Below are experts of layer 2 (counted from 0) of a mixture-of-experts language model. Rows are named router (the router's row for the expert) and show model dimensions 0-127. Each number is 500 + 40 x the weight over its row's rms, rounded and kept within 0 to 999. Numbers have three digits each.
Before each expert's rows: "gets" lists some tokens that make up at least twice as much of what it gets as of all text. This comes from a sample of Wikipedia text that the model never trained on. Tokens count by the router's weight.

# expert 36
gets: " |", ";", ")", ":", " –", " /"
router:474470505519539488495540583413478490505548507560438585592590454466550501470464483475557490426486512571456488503422486533510522431497535573525474452566491540497466460531436478548498552506547491452509453526520500519511481502562472450504495549518477479571487470478475461541487459493463563501464514517572514430499458526496510478563502569537557434501534493547505511537498545483552536475465

# expert 14
gets: " ", "en", " to", "1", " not", " are"
router:481458509501511494507506533482419560461547536591486538543533443475543465477482405442527482456491520557439461479450500555440455498499520512457465479537459505524423419565467436404515589555560485453513477445512526480484512461512514476473479488532490572484522501559447497482506457533494561493441508531552541501582472551526477474552501537546541494463574479541479483520496520508535505462540

# expert 0
gets: "5", "2", "4", "0", "3", "N"
router:473489470558503504549534540490455502543532498535429542508562405444521477498480485495584486464521460529451491532444508558480461487491603513501500453516478591512488455556445481517486509534484474479452479512523517487533512521534504474513516516472486471583444472535480463507536440464413570570435497536553563464484440592521417474572497527471540435481548494537513500566515528454512509482511

# expert 2
gets: " in", " of", " to", " for", " on", " at"
router:449482473532512473526553531408444508562549583525509527514521426439496510448453487460506543473489498530494445479462460491512501478437505527514453415573489532533433492585421467487517528567560511420496495521548518522492512453555497470562499545527510474498487464509479454566488472502472529503492491511519479480495467547527458505568478526523553443449615444557536572524565541488503477498509

# expert 26
gets: " (", " was", " in", " be", "\"", " In"
router:485471459536502531525535555460416546476520545545453539529521495477544513459431503447503530471476504528517502502499477534500471457398542524533468414528514539518478465542489460455541538608516457471514462555526558499497538461509442403489435485519523494476495514485495464507475494465427490552504470505514492458491453530529414569610463453508575446466519481513525530540603537475520524508497

# expert 29
gets: " |", " as", "est", " was", " \"", " a"
router:478497523538533493518535592416512509465555531539483525525521472462508539413431406455528505463539536558446462498525423519523510469491619486524467457575471553504474487501463492483543482538516480502484473517528488516510472510552453463494511534469500528551422475432527467534480466508449527501482483517513522432581471496568494540599496521510533443537537439576505530576494525485526514469452

# expert 5
gets: "1", "2", "0", "9", " ", "3"
router:429451468565522523553538529480445533513585602536510544516549443401542490480505486490515539448535517519479467454479490573518481458433556491493451424522440528517469446515456471540537501523528493416518498518501528481486505499556496430543493546493545534546489493526455483505478478478495525533494501518549496409499430509498423511500516493491587476512553467575490543555523567423534469503495

# expert 30
gets: "\n", "-", "==", "|", "===", "="
router:472485491498537565541549566420475510490630538518492514571548441442533488474479491524514468428502495534416474404499508561438467458428501553477480439559431565523472465523459471477523558517551482462457500542514510463471464462517488459514487480456490524535498465477538424543523500492452518519491480528513503444497451528558464453517442524501538464467508466520541538552561553464516448472509

# expert 18
gets: ".", " the", " it", " The", ").", " It"
router:464466456543543483550610568468427473500518553517429526546525433490524520488485479502574522461544508518489517480449488529526459426473578544484438439539448531545455497528479445517534536527524506499462428539525539473514487512532500442516525529521494524537507427495531432582447468521450503591448475495510494486531454558487475545511501539506520471506535465547569468503585528508532428462522

# expert 38
gets: "-", "–", "/", " –", " /", " -"
router:398469486510518534515542530501448506494512499551508518554587492386538491424502479473492536471480502524470514458425426531525489437463526555486519436503453590529419468529450469542569522534484490454495488516550529468552454487558487438504501514498512522521460467499480459478427464472493499533491508534522496476502463529542455512566449511510521528486484462591534534627540542473545483503488

# expert 7
gets: " ", "2", " is", "1", " =", "es"
router:499472481515549534513510524479514493491543531580459496507532348455566515505523420490479514454552500518455466451471462558496480475475600499490491493556440570549478454493426471488500493535541495462454486467517506517502428428510518482511501500541520490547485487488452477510456484514409592489456519554555546479499456521496475530528478539539555508477616427576468540495518511518489490502504

# expert 24
gets: "°", ")", "1", "–", "th", "′"
router:507467463534556572519541567494494547520520522507443555517522431502548496425444444547552460485601499554442507494475459545475456446487546532522494507521435560510477490516388435520511563515511507449435470497484588509528477497579511460486508504533532519546509448518452452528472517487513493516444492552562454513500471594522481469532512483513531404456486485520447517506508530451454538524491

# expert 12
gets: " to", " and", " of", " in", " with", " for"
router:490484524495573488539590557460463503543532583552456531521561476478501507425445494461543541489525494517444437492491461509497465476466508516514495443570509538522443460561432481495504571557518476457463467481560532489495507503592497475543516556529535490529471461541446448517518447500478524493497474500550511506536454528573493483545460524571568471474551458578519582542532583483517451459510

# expert 35
gets: "0", "9", "8", "1", "4", "5"
router:470422484507503488533504579496465487513519537523452538512577406463548469483447442511505507395527454524454489510458497549483466470448515508491461497550466544468455457513462480518500513509501462431477473524537541517527521522552525411504527565505480488564458455497480440523521471487461536543426465530568500487492448608506422469528526518504542407507543451557508513570534549452495497458474

# expert 22
gets: " the", " a", " was", " The", " is", " his"
router:442501481503584542557550551454494535499528582569470582552511513493507494448471463470504507482531488497447472456458504509474496488492602562510461487510461501511441448549452486510503515559489495446475490502549551525510551508541457377502562511528452531534471439498477473522440503528427530529473473554516575469507471537516464533510493493557576397512527499537546551517547539469518490445488

# expert 11
gets: " of", " the", ",", " by", " to", " in"
router:452476495504526504535546538407466515559531593575495509528578452496498530474473490500548563475491534548483490485436500527483441501463518545516422438541450528500450486564434488556526513542550465424434467461547581491473479479583505469531544565522530505478446430475469464537472453454487521516481493493525512468491497531522505474522493488521540454472526477552584532512526606448464477505512

# expert 42
gets: ",", " and", " that", ".", " he", " He"
router:465486515526553497567541552475470516492515581571482563561559466480506508466470437493575538424506488521449425497472466539484511457460557495477457474543498546567444498504483442518488578537500474470435445479588550465528491488555461481493527557519491535516472525535503495524440495511474511549432478483525538500526505550485472503537444562526555480506521540562567538521578579474482552444534

# expert 31
gets: "0", "2", "1", "8", "7", "6"
router:505448467553507500546495540484486491521509500517441532520636434508533479462419453565501535426462486533456507498496513492467487474460525540502487516541463543533452484514442488541479524520497486486442498498530568467561541486540499443481543550504454437562481426492491426549506543484481521546432500514552507507516428565536490483530475513509538426454565469591544563551529540437461496480456

# expert 37
gets: " ", "ar", "a", "u", " May", "ak"
router:465384506545528503512552546479467545501588480521452556511510455423619538493470516471570468461508546505445477529456457510448480470466558530495502483540483537548476507508472422484516545561543484442487520461494526471465497472514494460473553568487498558552505453554495462610495503499484513536437518529503532475486413546515492485505529527503542452509514479531464526538584556436507528485477

# expert 20
gets: "a", "al", "an", "i", "ia", "o"
router:493453453528514509480516519489481525539506506605479594532554473438562494488522433478509510444481468507477462537494471532490496490481551531471460492519507502475439431507440476537514565554542487471503466558515537516588514533523539449587505557505519483537462520511455445577430494561460552529440441555531573412529459549514510445531522545529521498435538503559518520531510547470527510446523

# expert 28
gets: "b", "d", "n", "th", "r", "st"
router:466470481537486503483542507477538472496524521601477545476556481493523507478498427545483560414546510537452436491436415483497503454447521558477537501550468541456435461526413476551486555533512482494472514513547539510499480477539506462503515527531468486566452487522472457551493481490525522558423478539570572455499467577584507487502452529512514520455577469553502514563492530449497438425518

# expert 10
gets: "\n", " (", " \"", "==", ".", "==="
router:482480490534532538552518616475490503515560555563500523555543449451509474458498475523480571453491504546465509517457498597461489453438522533502478469543451537546475484569449446466498555523525524476479513495502499478544488468521476400519509501462538485538490503499457443545471504475487553542492485529548578459494472545573414479511456527489529468424501437530533498574560577484535475427496

# expert 25
gets: "g", "h", "th", " B", "j", " G"
router:471462474567493473495556512474457486512544511551434538542538468437584504421464484493471479470507551503491437510493467496472533448476551557514464433537413570518524483554476520510572537559544454492495510478518512497524544532563533428510567613492474478500433490518527466583442497491521554561474448510580508428503449519518502470488501561512528445498512485522491479522498575441480511497512

# expert 3
gets: "|", "-", " The", " the", "The", " Mar"
router:390446459506574537498569532432386495518571546532447532565520489480556530495481468516556500433534487519436483518446469516441418457437520571506459488534452501543467446549456457486506566486511435432501517538526563540492469491546514506493524513535512498515482457524538481485468490468465529519419487511492486418512476530492456504509467564470518471515513457558493505536556551478538513497470

# expert 17
gets: "ed", "ing", "e", "c", "s", " a"
router:500454497537501531550506527493478447495516529536494530536560444420533530477544438512538507452516418593453466433511446516519513494481531496486441482554475515489468491578415419490503481465541472463405477475509574472469500400499483413468489503530531465523456467432470494546480452455482550549450534516537520505541483529476476486566467472540492470479592500522543560513529519492510524473437

# expert 9
gets: ".", ",", ").", " L", " and", "el"
router:485448509522546465544570528447454496528551535546460525532513462460520504504460487501527537428485560566490498525430402556479471451482559521516420436537475529541413498500477457477524515530502495508484455495539569455514522464510557418522559522512528543543483461499522416538484527548476591555431459487500524487495456550492489536525501573502535478525526466573582489538512534479520483444513

# expert 40
gets: " ", "1", "2", "3", "0", "4"
router:463484493528509502493512540475442499494572582515503550519540434449538508494520431476509511468558521534493448463416465597447503446438555502498460465562432554549487414501467483512553521527512449409496477475498498474486506495541519425534496551488499524533502486505465475489480509502452580550439523503586512454520445537514434519511511513478583449514529452558490502571535567467532526506517

# expert 13
gets: ",", " in", " up", "),", "ul", "3"
router:494462462557532499529486576454449539507574520557478526524607468478522469478481470455502465435530497502490446492457486533426480441490534501464410487587412642541471486525478493460508531573505480450491476455498501497496475464547504523518529493535501501520495444532482440507453466484465495511479455480542492500552493588549510537523492515597565454512510481554485508492531577488531501458488

# expert 19
gets: " (", " S", " M", " C", " P", " H"
router:484482488543516536543512597463465555525540491553454544529508452450583528428483478539489524479513470524460476553419485573509530490466545562476446486535497512498450437555426507496537516550517513470468487509511511517534525536510496458522512572512523507566507533528456419535448457538440555524516475534578523464486470515543427508518492523545506405495509507566568526548503548430536504438452

# expert 16
gets: "er", "re", "A", "ro", " a", "8"
router:499469442549504501537517499481448480543519545546513577572577459467552473451449464498510511450514514484435480467480456501473504492403559511482437480541471573546430471488458464481499489584529512488446449551578487512533500449493428407530481516521483470516506476529511415489482503515446528458481475545510494502453397528472428563535498527492530450497493524556511493572519571498523527474524

# expert 32
gets: "ing", "ed", "ated", "ate", "s", "able"
router:483496495510551460532502498453520477536524574529521531554560489449529485488489437502561565482557469557476444489452451492454480469515576533538447512549502507505445379523391493483544552533539444463440465539546527515512530469500509459569507524480487512531482466461504495544488501487493569522443497548510529487509474524591489443535503472511596477476594499524547509536513520462500508405493

# expert 45
gets: " ", "ly", "er", "ol", "ers", "\""
router:433431518440497473529526547485443514488532508520496572574532467519548545429417396452523542462524439556462526490481493539496463471491498498467495505515519558517497451534501487484534565510504470412441476508531485451452458492522498419523573513425444519501538460497468425508454540455465501559493473528464550511505505535490460508546515494520560444494534485582533511578552556462508481442484

# expert 41
gets: "-", "\n", " |", "==", "|", ":"
router:441440469497539548496514517423503494511609529490547547523586473436508549458498482549525509425489476507449456401483525537462468479448487536468495457559468620484470442516449454469554514536525446474494455538526542501508523498505481471524496506535495532534505463449509453487486507505487518531465438518520500445499433496532433435505441505533537417478530512532497541515520590480550444522549

# expert 46
gets: " |", ";", " (", ")", " /", " —;"
router:460445472528532488511528552438477480484600501543451564560611470485511493464466484500546485435486510565472490492430481558481511411490515570509473456599472537520457490545450452520531573517552481440503451525524508495492516462574460450480478523528479530575458469471477464525486460505471562497462525510561528468518459495494493493549479536525573400510543492563528511521503541483513528499458

# expert 1
gets: ")", "\"", "%", "),", " also", "ly"
router:459470427499557500544516519453500546528532516536486559523495410504510484468432450555520486430501514585471470520508434552486458439425574510492464498556493527492454478503425483535529545548489483469527434486526529474551543486546496467502526478535486495507477491527508494528490481511489550554451497487560557501498488562496478423540477476499568476444495517520521599565608536467511527392491

# expert 44
gets: "0", "'", "s", " his", "ing", " first"
router:458495488514505513565502560489433508542539522557526525519596481487525461432445484451540473445533521509419489427473471540450488459512486597494478470572500516568436435482485499458545509504483452478525509487505507477533522473530479448497545538466483507573469437457460500495467476527506481554457437541534579524509409537569503539542535489481554437518544416520551527536498552455507513464470

# expert 6
gets: ":", ",", " –", " D", " -", "–"
router:468492545559475532481566566488485509482537509586435558548586498477512470455471488522491522477511499545450424499457477515493525420486549494449476500502490560520455420500440445525529545517526432428508475460509553521527466515550525473558537561531519540525489488464522384496430521466413525532517512484515531454490431515524443529495505525460535487502532486532493575523555577473489515431512